From a checkpoint of a small mixture-of-experts model trained on Wikipedia.
Size: 19 layers, width 224, vocabulary 8192, 53M parameters.
Experts: 32 experts in each of 10 layers, 2 picks a token, a softmax router.
Training: a variant of Adam for the experts, 8127 steps.
Below are experts of layer 10 (counted from 0) of a mixture-of-experts language model. Rows are named router (the router's row for the expert), down (a neuron's output weights, with its number) and show model dimensions 0-223. Each number is 128 + 24 x the weight over its row's rms, rounded and kept within 0 to 255.
After each expert's rows: "comes before" lists some tokens at least twice as common just after its tokens as in all text. This comes from a sample of Wikipedia text that the model never trained on. Tokens count by the router's weight.

# expert 17
router [143 108 136 130 128 124 124 131 107 107  89 138  71 148 116 108 130 102 118 172 145 177 127 127 107 121 149 107 130 150 132 112 131 131 117 166 129 133  94 127 149 128 113 126 124 149 160 187 132  91 137 114 131 142  88 137 137 103  99 158 109 108 124 105 115 126 128 134 135 159 103  83 165 128 170 114 177 117 129 145  85 134 157 140 121 115 124 156 103 177 162 151 110 145 126 145 137 112 127 113  94 110 138 122 126 186 120  82 146  99 109 138 187 158 113  98 120 134  93 110 116 123 125 107 106 113 114 135 130 169 120 108 121 106 150 106 138 145 158 120 137  82 156 153  90 107 110 106 147 126 141 160 129 136 177  90 133 125 135 149 103 137 112 119 146 166  67  78 118 170 103 108 112 105 134 140 125 148 111 203 137 149 157  89 142 107  98 131 151 150 138 128 103  90 132 128 118 124 146 116 121 151 120 174 127 120 127 142  89 111 128 109 184 156 173 144 118  90 145 140 169 142 146 137]
down1 [174  97 159 143 122 125 102 147 115  94 122 136 155 122  99 104 136 136  69 143 162 110 116 141 122 108 121 107 102  95 170 142 124 172 124 113 156  78 134  87 175 123 143 141 157 156 152 142 104  91 131 153 132  99 119  97 117 170 109 153 133 114  97 139 109 132 107 118 160 144 121 123 119 103 151 165 125 140 143 172 142 177 153  92  45 139 133 166 150 159 142 112 135 157  99 106 149  99 103 166 117 102 100 170  92 140 132  85 143 104 133 141 120 141 123 143  94 121 194 122  72 123 120 114 126 110 124 122 115 128 123 137 138 156 108 113 127 140 156 128  99 143 144 145 140 148 151 125 141 116 129 116 143 162 158 104 133 125 124 151 123  66  94 156 151 117 137 152 151 122 137 129 113 125 175 114 114 104 126 131  99 111 127 118 101 165 137 107 115 124 120  85 130 140 141 132 152 135 149 142  97 117 118 136 156 151 111 115 117  63 132 122 131 154 142 146 128 106 113 147 140 152  57 146]
comes before: "| ", "- ", "List ", "The ", "201", "\""

# expert 4
router [136 132 110 153 135 136 121 153 116 180 133 102 115 150 104  78 111 115 104  89 148 135 158 154 111  91 165 142 147 100 176 134  93 126 136 122 159 147 125  84 109 120 108 100 118 151  99 113 146 191 139 178 126  95 124 167 133 117 106 138 158 117 144 150 145 141 138 142  76 101 160 129 110 100  86 164  70 132 129 102 153  71 126 111 116  81 152 156 161 107 106 168 112 136 121 146 154 140 131 161 132 123 118 123 133 158 129 151 131 148 104 117 191 159 101 134 156 118 169 129 148 132 131 166 111 120 116 109 117  81 137 104 146 136 124 123 126 129 129 171 112 149 101 120 105 110 122 165 165 134 107  67 110 105 152 145 145 148 137 144 155  88 135 120 177 130 118 103 134  99  99 145 129 134 134 127 115  90 127 170 142 141 122 125 115 141 136  81 162 116 102 116 176 102  90 132 136 144 135 124 162 138 132 110  85 115 136 118 127 136 135 109 133 136  75 150 108 145 113 125 124 123 116 145]
down1 [126 112 150 165 178 141 122 157  80 108 139 128  97 145 135  94 101 104 205 109 111 138 126 120 129 121 136 135 119 157 152 108 171 123  86 139  91 102 142 119 158 131 123 181 148 111 142 154 135 118 123 131 110 128 165  90 139 100 109  96  99 114 154 126 159 151  88 112 137 147 121 132 120 116  91 103 148 151 151 127 130 113 152  97 113 110 135 127 147 102 120 163  96 133 102 116 151 141 150 123 157 129 139 121 175 117 130 124 131 138  92 133 119 155 123 131 117 140 144 141 154 111 140 119  92 114 133 121 147 186 167  68 138 102 137 133 127 145 117 127 133 106 111 134 102  78  87 103 139 143 101 180 139  82 164 157 119 159  93 145 166 115 136  85 171 178 159 152 128 120 145 126 102 153 122 154 118 147 122 151 144 105 151  94 157 115 145 137  97  64 133 120 147 118 137 132 125 128 126 110  93 143 122 132 184  97 153 112 105  86 147 106 130 118 104 151  95 119 130 124 172 109 130  98]
comes before: "- ", "= ", "\n", "′", "by", "°"

# expert 21
router [150  77 111 128  92 153 143 129 147 127 117  60 120 119 132 116 112 113 109 130 134 155 107 172 114 134 116 117 142 168  96 151 146 132 131 111  90 109 137 117 149  78 124 137 136 127  92 139 107 156 148 107 131 102 141 117  83 174 113  93 143  96 144 107 121 144 126 145 100 122 118 131 125 100 137 133  90 136 112 154 124 118 146 147 122 166 127 127 196 112 106 102 132 113 126 126 131 168 123 112 180 144  93 115 141 108 146 113 109 144 133 138 165 154  98 149 154 160 112 162 154 116  96 151 115 120 167 114 107 117 144 114 137 133 168  75 133 164 120  70 144 137 131 112 123 119 110 181 137 152 119 104 135 164 143 113 114 118  98 121 128 134 154 167 179 135 173 107  94 132 147 114  99 116 134 123 134 112 147 127 112 112 140 181 131 105 124 147 104 117 161 160 153 166 136  86 147 144 178 137 160 145 101 141 122 155 142  70 140 167  91 135  93 110  95  96 105 153  91 130 117 102 148 130]
down1 [ 96 138  91 136 151 124 147 129 147 147 122 121 135  98 165 125 127 106 134  94 116 128 170 157 104 116 107 166 141 129  98 132 160 118 100 157  78  85 116  91  77 126 109 127 156 122 133 108  87 119  79 107 118 106 141 138 117 137 135  91 147 160 135 122 146 152 120 138 139  91 127 170 139 101 182 139 137 129 172 143 124 154 112 125 164 169 134 143 103 131 137  75 126 151 138 107 150 117  84 116 141 121  93 154 177 128 126 150 149 121 122 105 102 151 129 115 144 127 108 120 134 136 110 167 131 135 120 132 183  73 130 133 111 138 151 100 132 140 118  93 141  80  97 134 154 137 120 161 100 117 142 137 134 123 132 108 125 126  89 103 131 102 139  87 138 105 123 107  95 139 172 139 162 110 143 120 144  82 158  81 154 116 117 155 151 125  89 167 109 165 117 121 151 129 161 121 143 174 141 133 157  89 104 125  95 168 159 140 138 114 151 135  64 183 160 151 143 130 128 119 118 120 111 131]
comes before: "| ", "(", "|", "and ", "in ", "– "

# expert 25
router [132 119 164 166 125 146 127 139  93 120  83 145  96 104  88 154 102 165 117 116 141 184 153 118 121 131 138 126 112 146 149 104 123 130 122 108 146 130 129 117 115 110 135 142 138 135 173 185 107 120 133 162 159 120 134 119 136 116 169 132 130 112 112 110 134 124 132 120  96  90 111 124 138 128 131 130 119 156 109 148  93 172 134 140 148 180 140 108 139 134 126 120 108  92 157  85 166  96 147 154 102 152  83 109 131 155 114 131 117 129 105 167 165  92 159 162 129 167 166 127 118 156  94  84 137  84 182 161  91 145 106 155 142 181 110 127 116 136 134 144 127 114 177 130  91 163 151 152 113 140 163 147 151 130 166 138 133 119 142 121 125  98 119 101 134 124 136 139 112 111  77 158 107 137 109 169 111 124 151 129  99 124 134  70 175 134 149 106  67  98 124 161  96 129 142 143 142 119 142 116 123 143 150 148 148 144  93 153 132 112 125 117 141 125 109 162 118 103 151 129 168  79 129 112]
down0 [122 112 150 118 124 119 143 145 132 187 134 151  97 140 137 137 133 118 129  97 129 139 118 138 166 129 151 147 104 155 129 117 142 147  66 145 150 123 115  71 102  94 149  86  79 136 124 136 139 161  97 133 112 122 138  98 123 102 124 161 138  94 148 113 133 143 127 114 147 133 138 134 144 140 148 136 151 122 138 121 167 130 132 138 104 174 138 121 128 185 143 100 115 118  82 112 141 101 130 141  75 126 115 141 152 126 141  76 130 183 184 165 136 118 128 143 164 139 166 118  98 147 103 140 129 131 153 102 108 153 101 143  80 155 123 159  94 135 101 166 127 123 133 146 112 143 114  77 121 119 109 117 121 101 105 115  79  98 106 125 111 104 122 120 140 173 123 133 105 164 120 121 133  93 121 139  68 196 125 131 140 173 122 105 135 160 135 106 115 122 139 132 131 151 143 149 121  49 140 104 179 104 144 122 148 110 115 174 140 131 125 131 149 147 101 118 124 100 140 109 147 153 167 117]
comes before: " ", "0 ", "1", "0", "2", "1 "

# expert 22
router [ 91 126 123  89 157 121  99 175  96 143 180 143 170 115 144 122 129 139 150 135 119 144 150 150 134 163  94  99 158 106  85 112 133  68 132 129 123 150 108 125 148 143 147 146  93 139 130 118 134 113 125 177 163 136  84  92 118 129 150 100 123 121 125 103 135 113 125 141 108  98 128  93 106 130 150 127 118 110  86 147 148 136 166 113  96  96  96 126 118 130  69 124 147 134 178 116 100 154  86 132 138 122 103 122 151 141 112 111 114 119 113 109 151 106 144 110 143 152  90 165 121 122 120 123 101 125 124 103 133 160 128 160 177 100 162 150 125 114 137 136 155 143 156  86 128 111 105 119 148 119 146 134  97 110 112 145 111 137 173 128 111 122 103 120 133 142 142  93 166 109 137 107 125 116 100 125 142 135 149  83 117  94  82 161  85 112 157 152 138 121 155 105  93 131 172 188 114 153 138 118 126 129  97 164 101 139 152 162  87 167 133 138 176 116 137 131 125 133  99 143 141 155 188 146]
down0 [ 94 146 160 131 132 127 151 102 104 173 130  70 131 128 105 133 123 118 113 129 140 105 151 150  96 117 162  88 142 146 145 107 143 141 100 138 120 110 130 103 141 175 164 132 107 123 112 112 113 105 139 132 132 105 120 116 126 127 127 105 162 133 135 136 144 140 137 126 116 107 115 115  59 152 123  88 123 119 130 135 165 122 143 101 117 140  90 137 146 122 114 123 114  63 155 138 177 142 158 136 121 118 139 152 148 151 108  96 104 158 149 129 163 114  87 147 184 154 122 140 122 178 105 104 125 170  91 144  99 122 136  93 126 120 133 113 171 151  95 132 149 154 120 115 130 148  99 154 106  90 133 142 149 123 117 150 112 120 161 119 149 192 113 114 179 184 132 148 155 129  73 126 156  99 156 141 124 139 128 144  90 134 106 124  88 103 149 108 192 121 148 119 104 110 139 126 128  84 127  94 116 170 136  93 106  92 137 102 145 143  77  97 133 118 100 140 119 122 147 134 151 165 150 147]
comes before: ".", ",", "–", "% ", "; ", ") "

# expert 24
router [133  74 143 130  99 142 121  87 118 142  97 101 137  87 103 148 106 126  95 147 133 134 124 125 105 122 129 140 132 137 111 122 103 115 167 100 131 126 129 150 113 108 175 144 164 132 145 157 128  60  89 127 132  96  95 112 133 119 120 181 182 119 115  74 141 104 162 148 158 162 104 130 155 150 138 152 129 114 182 102 125 125 145 156 122 146 154 112 117 122 144 151 110 159 104  68 100 151 135 137  96 129 129 143 143 118 170 107 146 132 119 153 174  90 102 146 161 109 128 166 120 116 128 183 102 136 124 125 120 108 119 123 121 147 120 134 115 160 138 104 130 133 110 189  77 105 111 113 106 138 168 151  78 112 149 154 116 104 123  97 135  98 145 144 122 135 101 127  89 118 181 140 101 122 129 159  97 116 150 151 113 153 111 121 147 149 130 150 104 154  99 118 125 151 117 113 119 114 170 129 164 124 149 147 168 140 110  94 126 112 150  93  89  88 161 125 141 108 107 152 160 133 130 131]
down0 [129 151 119 119 131 138 105 167 126 176 127 152 113 156 133 128 135 111 152  99 137 122 113 138 115 164 120 144 143 120  98 114 122 125 140 111 121 115 102 193 102 105 106  94 124 105 168 145 112 156 148 125 125 138 134 108 130 118 128 157 113 152 109 150 148 141 130 102 159 135 112 145  82 111 108  85 144 136  99 113 126  52 112 122 130  67 141 101 101 120 123 106 105 100  97  82  99 130 155 141 112 129 161 157 140 177 115 152 142 114 122 130 117 101 139 131 123  94 118 108 104  96 123 132 137  76 121 148 159 159 116 146 127 108 122 159 153 132 111 164  98 110 138 122 117 117 143 175 115 146 174 117 100 128 123 157 122 182 184 141 121 131 116 161 140 170 154 182 128 128 158 122 139 123 138 107 158 132 130 136 133  92 126 155 117 137 166 192 103 146 108 125 122  89 131  84 146  88 128 186  98  67 107 135 147 123 118  84 129 118  95 110 138 119 112 147 142 167 148 151 132 113 134 144]
comes before: "s ", "| ", "(", "and ", "of ", "JPL "

# expert 13
router [150  81 137 171  97 123  97 120 122 104 110 175 123 107 173 123 153 123 130  90  85 130 195 124 139 124 135 117 106 119 156 105 114 155 118 131 166 127 100 136  88 115  96 158 135 126 127 115 123  94 117  95 100 141 171 144 174 138  90 134 123 128 118 160 105 155 151 139 134 137 142 135 105 115 122 106 158 156 173 114 141 136  85 101 122 152 137 128 141 125 156 132 121 144 102 114 141  95 131 102 100  60 103 144 102 104 136 154 113  98 153 150 112 146  97 140 153 153 140  95 115 174 128 116 140 122 125 168 106 113 152 150  84 133 137 130  94 150 151 105 158 163 102 146 136 135 104 106 122 134  99 135 134 153 137 138 122 113 141 121 154 146 154 122 122  87  88 102 103 137 108 145 183 152 137 151 164 167 112 144 155 129 124 111 127 164 111 133 135  80 126 160 156 105 134 149 105 111 126 141 156 128 168  88 119 154 106 125 129  98 162 112  95 114 106 137 139 143 204 153 106 160 122 150]
down0 [122 137  60 153 147 143 173 127 118 102 146 148 140 123 119 171 179 127 127 168 121 133 134 159 159 128 107 147  98 108 144  97  93 103 159 111 119 150 128 128  89 133 113 143 106 126 150 140 178 117 109 105 163 150  98 130 127 108 110 106 150 147 135 137 161 105 173 122 135 103 133 136 106 142 108 148 183 110 170 134 105 173  81 111 114 110 137 120 162 126 160 115 137 138 109 134 144  81 101 115 151 107 138 107  98  92  95 162 139 132 107 127 130 144 133 116 142 120 144 110 148 149 138 114 136 108 124 178 124  89 156 101 147 107 114 100 116 176 123 112 137 125 151 107 173 137 158 136 134 102 101  89 118  79 115 152  97 117 118 123 110 139 135 172 146 101 140 122 127  97 117 151  99 125  91 115 107 114 123 181 144  97 167 131 144 134 158 111 104 156 152 161 169  99 125 126 110  87 108 148 109 153  73 138 127 100 152 125 110 131 129 133 100 138 172 164 143 144 162 100  88 137  93 132]
comes before: "the ", "a ", "to ", "in ", "and ", "he "

# expert 27
router [128 132 161 164 152 155 146 143 101  76 111 147  97  90 118 170 116 132  97 142 116 135 104  99 104 105 174 159 165 150 157  93 108 143 127 107 122 132  70 116 138 124 145 153 141 118  94 132 112 128 109 150 104 109 135 164 134 165 109 155 141 100 143  73 125 134 125 164 127 122 175 115 140  81 134 165 139 121 156 153 115 127 165 109 147 114 144 184 106 135 148 100 118 150 137 144  92 118  93 138 116 142 128 102 133 106 166 146 139  90  82 150 103  73 148 128 130 122 128 169 104 115 110 128 118 131 148 139 183  82 122 137  98 144 113 165 176 162 121 136  96  92 150 121 165  77 124 139 151  87 150 100  77 152 144 145 112 124 135 140 121 123 152 127 112 115 121 138 113 157 113 149 126 119 129 120 120 141 138 132 136 143 171 108  85 149 107 128 124 112  94 123 108 154 152 130 150 120 146  76 111 161 152 114 162 153 147 154 113 116 132  80 119 139 101 127 139 111 101 129 163 120  97 133]
down6 [115 132 125 106 146 154 120 104 144 155 166 129 122  80 115 104  76 130 121 138 125 149 133 167 126 115 145 123 107 120 103 136 112 120 133 151 146 137 116  96  98 138  99 120 159 177 133  87 110 154 152 138 180 120  91 135 109  54 114 131 132 158 104 127 139  99 191 118 143 103 113 126 106  79 144 131 158 126 170 133 134 113 135 110 127 139 105 124 132 144 127 120 141 152 102  95 142 162  86 136 134 117  98 127 154 189 152  89 136 181 113 150 141 139 121 146 149 122 121 160 136 135  98 185 139 126 129  92 107 155 123 133  69 102 144 132 102 102 116 166 110 154 151 112 112 104 137 127 162 131 116 117 169 130 133 130 148  88 144  90 146 165  76 105 122 135 155 168 113  85 152 128 152 135 121 140  76  79 157 130 125  95 118 152  99 112 133 135 159 142 153 114 109 160 137 120 141 131 137 157 147 145 104 140 105 148  97 100  80 144 152 143 137 117 129 146 134  73 126 117 139 120 131 134]
comes before: "| ", "|", "•; ", "/ ", "4", "mi"

# expert 18
router [114  96 125 138  90 108 168 102 160 127 133 135 179 122 149 141 153  95 132 157 138  98 139 159 117 138 111 129 133 120 135 160 176 118 115 149  92 110 180 154 103 141 146 115 140  95 117 124 129 101 155 111 132 106 153 136 159 162 117  90 113 128 120 112 136 134 123 107 119 161 117 175 150 120 106 117 136 134 174  97  98 185  55 150 122 157 124  73 147 115 153 100 149 132 115 118 148  99 136 106 177 108 143 115 117  98 144 138  88 127 127 135 138 133  97 145 130 164 107 144 139 140 106 131 144 167 128 162 119 162 112  84 103 148 132  86  99 145  98  94 148 100  80 164 122 110 121 149  89 147 164 118 134 131 151 124 123  99 104 109 128 165 122 134 147  40 127 137 100 135 163 128 138 132 127 152 158 109 146 156 109 119 145 158 134 146 109 154 110  99 120 150 169 131 146 102 155 131 110 118 153 127 122 152 155 111 109 107 145 105 146 150  82 117 111 108 133 126 172 143  97 126 120 117]
down2 [125 113 117 113 112 150 185 102 168 184 105 141 156  69 131 112 126  81 131 135 143 121 102 156 146 142 112 105 123 104 163 127 174 176 144 134 113 107 128  86 122 121 163 169 133 123 165  87 153 146 127 130 117 121 100  82 125 141 109 114 114 166 129 114 119 121 142 117 141 143  99 145 114 146 123 137 153  95 114 113 122 124  98 144  83  68 150 121 122 105 124 117 124 139 149 128 145 155  79 125 107 151 128  91 109 150 130 104 203 163 110 105  90 107 121 154 111  86 131 125 145 167  96 164 122 165 139 117 151  89 125 153 115 126 155 146 108 103 179 143  93 124 153 130 119 142  85 123 116 140 100 114 117 110 125 138 130 132 128 141  97 127 130 105 161 139 109 140 151 128 124  92 126 138 129 104 137 101 139 154 101 126 118 128 129 117 134 162 143 207 104 104 114 110 111 134 127 135 129  94  98 150 123 175 132 158 128 127 113 167 124 134 158  90 164 118 166 120 121 106 141 139 180 115]
comes before: "of ", "and ", "in ", "to ", "for ", "was "

# expert 9
router [142 140 136 146 174 140 124 124 132 140 117 159 162 121  91 146 125 118 159 148 108 110 190 103 148 115 115 105 113 126  92 133 114 107  98 117 137 134 140 142 142 203 164 116 149 105 134  91 149  99 123 153 139 129 173 123 152 163 144 142 102 139 111 118 109 133  95 146 160 100 113 146 132 126 143 163 146 129 131 139 132 169 115 143 137 146 123  96 137  75 164  98 127  97 102 150 120  88 134 148 126 178 176  97 121 101 117 144  79 144 149 135 162 118 120 131  89 136 112  89 130 142 165  72 116 179 145 141 137 136 150 141 116 117 122 128 151 133 103  99 124 105 131 124 128 115 101  90  96 140 143 120 117  81 127 136 134 126 122 130 133 167 159 150  89  93 137 162 152 154 112  96 113 124 107 104  99 132  98 160  96 107  97  92 114 148 128 118 129 123 173 123 123 111 115 129 105 101 101 111 127  90 156  86 157  83  96 190  92 136 145 113 118  94 150 124 129 138 156 126 118 169 135 147]
down1 [102 176 109 113 139 160 115 137 118  94 152 102 119 164 148 130 112 128 192 162 159 109 136 162 157 121  69 115 126 121  88 126 133 150 154 152 148 140 109 129 137 105 172 145 161 140 152  95 120 109 149 104 130 105 118 125 156 138  87 137 120 126 130  80 114 112 133 125 137 159 124 141 136 118 167 150 104  84 123 131 150 158  91 119 150  90 116  64 120 114 152 145 152  98 159 137 174 150 150  55 171 121 134 117 102 113 134 180 146 104 135 112 135 151 124 132 116 133  90 105 154 130 102 161 120 117 120 156 167  77 100 115 120  99 118 112 123 129 134 117 153 113 129  96 104 139 112 133  98 122 105 110 122 148 110 136 137 181 133 157  90 168 123 129 146 127 115 129 138 124 156 143 101  90 130 142 124 125 134 142  90 133 128 150  99  91 106 130  99 211 145 123 146 130 100 106 107 108 130 146 115 135 122 111 151 115  85 134 116 131 149 167 128 138 143 135 144 145 123 102  95 174 149 135]
comes before: ", ", ". ", ".", "\n", ": ", "=="

# expert 7
router [144 116 152 122 122 154 162 115 120 201 113 133 147 133 126 129  79 163 113 132 128 115 134 152 119 105 102 152  99 118 166 135  96 163 119 112 117 122 101 112 111 113 140  66 118 136 137 123 133 127 168 138 126  86 128 102 102 130 169 168 130 120 134 116 134 157 143 193 134 158 140 151 141 123 167 129 146 127  99 162 108 104 132 113 162 174 160 161  96  92 135 157 141 116 105 140 155 120 132 132 141 125 151 117 123 135 129 125 174 136 123 131 155  72 145 105 143 161 146 124 145 135 123 118 113 105 121 135 144 111  99 139 160 112 118 147 169  96 111  72 100 143 142  95 141 116 109  77 130 127  91 128 147 112 150 138  95 115 160 102 181 107 148 176 120 135 126 108 134 122 115 157  77 117  81 129  93 163 111  92 121 137 160 109 112 130 110 123 123 157 132 136 127 142 140 121 162  98 147 102 118 163 114 114 186 125 153 131 116 116 103 109 126 160  93 159 125 111 118  66 146  89 100 131]
down1 [143 125 115 110 119  92 163 123 177 115 171  98  99 157 119 139  95 101 152 106 137 150  65 110 115 153 113 131 118 152 157  97 174  95 130 134 135 174  97 140 174 113 130 119 159 159 114 126 133 151 133 110 135 105 126 144 110 120 122 131 146 169 175 127 136 123 104 100 119 146 124 159 181 136 114 134 120 121 124 181 104 161 143 131 152 158 111  84 134 128 148 106 162 133  74 117 118 136 137 128 147  97 107  65 144 111 149 122 125 128 137 135 129 129 164  88 101 124 118 173  95 104 117 174 141 119  91 153 127 118 168 120 139 132 129 108 116 118  81 145 144 162 126 104 137 100 155 126 135 127  84 141 134  74 122 130 126 150 119 130 128 142 131 142 153 144 146 144 137 114 108 116 144 123 144  82 135 109 146 114 149 129 141 156 132 116  85 122 121 158 155  61  81 134 127 126 163 106 145 117 119  76 145 124 149 153 130 112  98 150 119 101  70 118 168 122 114 140  98 151 145 105 169 157]
comes before: "| ", "|", ". ", "; ", ":", "ing "

# expert 10
router [134 137 137 146 132 151 127 131 148 115 159 120 117  97 155 118 129 143 146 174 129 139 119 107 109  89 112 148  78 147 119 149 115 135 181 132  91 105 149 127  87 147 154 100  95 112 156 150 151  95 175 109 166 154 148 115 119  91 120 192 105  96 141 139 153 120 106 133 158 131  76 158 112 131 160 109 127 114 102 138  92 122  80 168 119 133 141 117 123 137 147 112 126 120 115 160 130 123 121 156 145 131 114 108  57 158 124 129  77 185 109  99 133 146 130 116 145 130 126 118 141 142 146 142 109  92 144 104 168 126 142 126 150 110 130 140 137 165 100 129 116  59 107 160 121 159 121 166 139 153 131 103 174 119 115 123 100 124 132 177 143 134 120 160 150  89 118 140 120 143 125 120  85 104 175  95 117 139 124 142 111 147 139 117 110 122 179 104 137 133 137 122 108 140  87 148 152 129 103 144 110 126 186 120 112 102 122 118 102 148 129 113 155 161 114 102 176 112  98 120 107 103 123  90]
down1 [108 122 151 167 125 137 117 149 115 148  93 113 119 105 108 129 145 131 161 166 143 112 152 136 111 131 157 155 130  77 124 147 118 107  99 123 142 143  97 108 137 163 113  88 120 135 139 146 192 151 175 115  99 135 174 111 104 126 145 139 151 149 146 101 112  94  92 176 139 141 127 120 149 134 104  88 155 111 102 107 111 122 112 105 142 106 131 104 132  98 149 116 134 130  92 121 114 166 136 112 167 104 121 154 143 100 156 186  77 151  85 130 137 101 106 133 157 128 147 167 146  84 138 122 126 139 116 141 100 130 175  99 138 125 131 105 126 125 106 129 144 165  99 146 142 146 113 113 158  93 127 118  91  93 105 119 126 107 158 130 127 142 140 124 119  96 111 160 132  81 156 132 123 153 176  97 137 114 138 126 130 123 118  96 148 133 119 184 135 118 142 105 103 179 154 115 155 112 134 139 124 140 112  89 122 121 169 103 111 139 117 115 178 128 158 127  77 142 126 104  63 164 130 180]
comes before: ", ", ". ", "'", ": ", "\" ", "; "

# expert 12
router [137 156 131 172 103 136  88 116 142 129  97 136 156 137 135 152  87 150 134 108  72  83 115 108  88 114 167 174 116 142  94 116 144 139 127 115 112 137 141 107 135 104 131 145 109 148 108 108 129 166  63 103  92 117 145 134 147  93 158 147 145 157 145 109 121 152 153 116 134 165 160 115 132 155  73 136 156 143 158 140 115 114  98 113 163 180 122 155 121  88 160 175 119 172 105 105 101 105 117 127 120  74 134 143 151  87 151 138 151  94 129 146 122 118 127 134 109 151 114 104  99 113 156 102  96 122 135 138 144 143 117 137 113 160 132 156 107 169 142 186 137 106 156 142 145 139 148 121 160 134 120 135 109 139 161 133 155 133 117 106 147 122 122 132 109 152 165 140 121 133 123 110 144  84 114 158 137 151 105 111 139 152 111 103 140 140  97 112 115  77  96 155 139 101 116 152 136  98  75 123 162 126 138  99 102 102 121 137 178 104 138 100 121 103 144 153 125 120 175 109 116 159 122  97]
down1 [148 113 174 135 141 162  63 110 125 121  86 148 146 138 134 118 128 109 132  75 187 114  96 113 119 113 128 143 116 104 121 135 143  90 115  94 155 108 151 119 140 138 139 152 107 124 141 177 168 144 149 146 112 172 142 122 146 100 103 159 110 167 129 111 157 140 118 110 100 147 125 140  85 126 107 140 117 109 127 107 127  60 128 147  85 126 108 131 155 136 121 142 186 148 146 166 128 120 120 154 129 121 134 109 114 105 148 158 150 116 162  85 107 130 152 145 136 129 176 116 114  99 125  98 152 153 115 180 124 123 114 122 114 102  89 142 173 152 152 131 117 164 154 115 149 112 126 123 104 133 100 105 141 115 116 134  89 135 153 133 119  93 145 119 196 149  92 149 118 135 149 110 145  86 174 159 140 123  96 144 145 129  78 122 152 108 109  98 132 123 140  96 144  97 140 124 132  93  92 134 134 151  94 121 111  95 143 165 179  94 132 116 133 129  95 130 137 146 166 102 107 130 141 126]
comes before: "the ", "a ", "his ", "an ", "their ", "its "

# expert 19
router [116 140 147 104 137 131 118 138 113 124 128 127 102  92 144 171 101 115 114 100 126 118 133 139 126 118 106 119  94 152 126 102 123 111 111 130 150 139 109 107  86  98 149 136 101 114 140 129 152 136  89 125 152 116 153 157 125 133 134 155 102  87 136 155  75 146 132 125 119 101 129 149 154 152 151 143 174 166 127 117 115 126 144 134 165 146 156 105 129  94 135 132 134 108  82 160 128 112 141 160 139 100 135 141 171 121 184  98 126 103 148  98 136 179 123 117 114 134 108 107 148 147 163  98 135 113  91 127 122 118  76 144 164 102  99 111 171  95  81 132  97 159 145 172 121 139 150 103 100 146 119 151 105 138 122 106 127 154 116 172 123 152 134 114 107 164 134 157  93 163 120 144 154 120 117 131 104  94  94 127  97 167 157 139 101 158 159  88 160 124 155 164 167 154 109 116 141 159 147 113 118 164 106  72 122 133 155 149 143 107 155  94  57 101 127 146 109 157 116 122 117 109  92 155]
down1 [140 104 165 112 106 105 122 103 120 102 119 160 112 135 152 152 157 156 123 107 112 108 160 142 117 139  92 149 129 126 146 130 118 127 117 103 169 150 163 138  86 114 107 147 117 102 138 125 124 116 115 118 128 136 110 142 107 137 145 124 117 133 124 188 144 103 153 101 112 129 158 122  63 126 147 120 144 125 146 131 103 153  73 103 113 154 136 134 121 121  96 149 182 116 118 113 116 146 130 169  55 111 155 154  92 156 111 140 147 162  97 119 132  96 146 109 158 108 151 129 120 133 155 103 126 117 150 121 102 166 115 161  93 166 108 173 131  90 156 155 128 125 131 167 151 146 137 113 106 135 111 130 137 105 109 145 181 166 166 128 143 121 133 157  93 112 101 140 108 103 126 165 117 142 160 138 135 139 150 129 132 149 127 136 107 165 100  87 109 108  63 136 131 106 164 166 129 112 104 133  99 138 151 120 125  90 181 150 120 155 167  85 138 143  90 105 108 106 146 113  89 156 102  93]
comes before: "\n", "\n\n", ": ", "–", ", ", ")"

# expert 8
router [143 130 158 161 141 143 162  93 169 118 158 135 107 124 121 128 124  89  90 130 164 120 106 121 118 144 119 144 103 131 159 185 131 126 106 100 144 104 126 128  92  96 135 126 121 112 170 112 146 149 161 164 174 118 137  91 159 112 129 138 101 107 126 122 194 167  99 145 110 118  76 163 108 136 139 149 148 145 120 111  93 110 135 129  78 158 126 126  76 114 147  89 126  92 100 100 145 111 151 132 145 166 154 137 138 132 161 130 129 129 134 108 109 120 144  87 146 136 143 148  85  81 159 136 137 167 116 100 165 107  93 136 156  63 104 143 113 161 155 145 134 155 127  98 152 114 143 137 119  72 135  99 116  87 133  93 120 150 141 129 115 134 139 131 137 124 146 116 152 128 149 140 159 102  98 130 103 137  94 137  74 133  83 111 105 130 110 113 143 125 108 119 106 123 125 168 181 108 153 153 127  93 107 138 121 133 106 174 104 154 150 128 138 126 153 130 168 116 141 146 149 113 125 113]
down1 [150 133 122 113 144 199 149 141 157  74 100 128 117 118 133 113 118 120 137 105 165 133 129 146 109  93 119 149 108 147  93 127 150 130 135 123 136 115 150 117 119 103 167 127  69  98 145 141 116 117 126 132 146  84 126 130 116 132 142 125 122 132 149 114 134 113 151 142 131 139 174 158 118 131 164 161 165 132 132 171 155 128 164 167 133 117 107 140 197  72 127 148  64 111 134 154 151 122 113 114 162 111  55 151 124 122 125 131 120 126 120 125 161 168  82 151 143 109  82 114 147 114 139 135 134 171 109 125 159 120 143 129 149 111 103 122 118 105 149 151 151 137 156 121 142 112 127  58 128  97  94 124 110 106  98 160 111 165 157  90 113  74 110 155 138 107 112 126 128  91 134 168 147 134 118 158 122 177 126 119 119 117 156  77 128 127 102 117 136 125 149 155 106 107 134  92 135 138 110 123 115 105 148 149 122 112 168  98 114  91 120 113 133 122 116  88 135 144 134 116 174 112 131 153]
comes before: "\n", ", ", "'", "; ", "ing ", "i "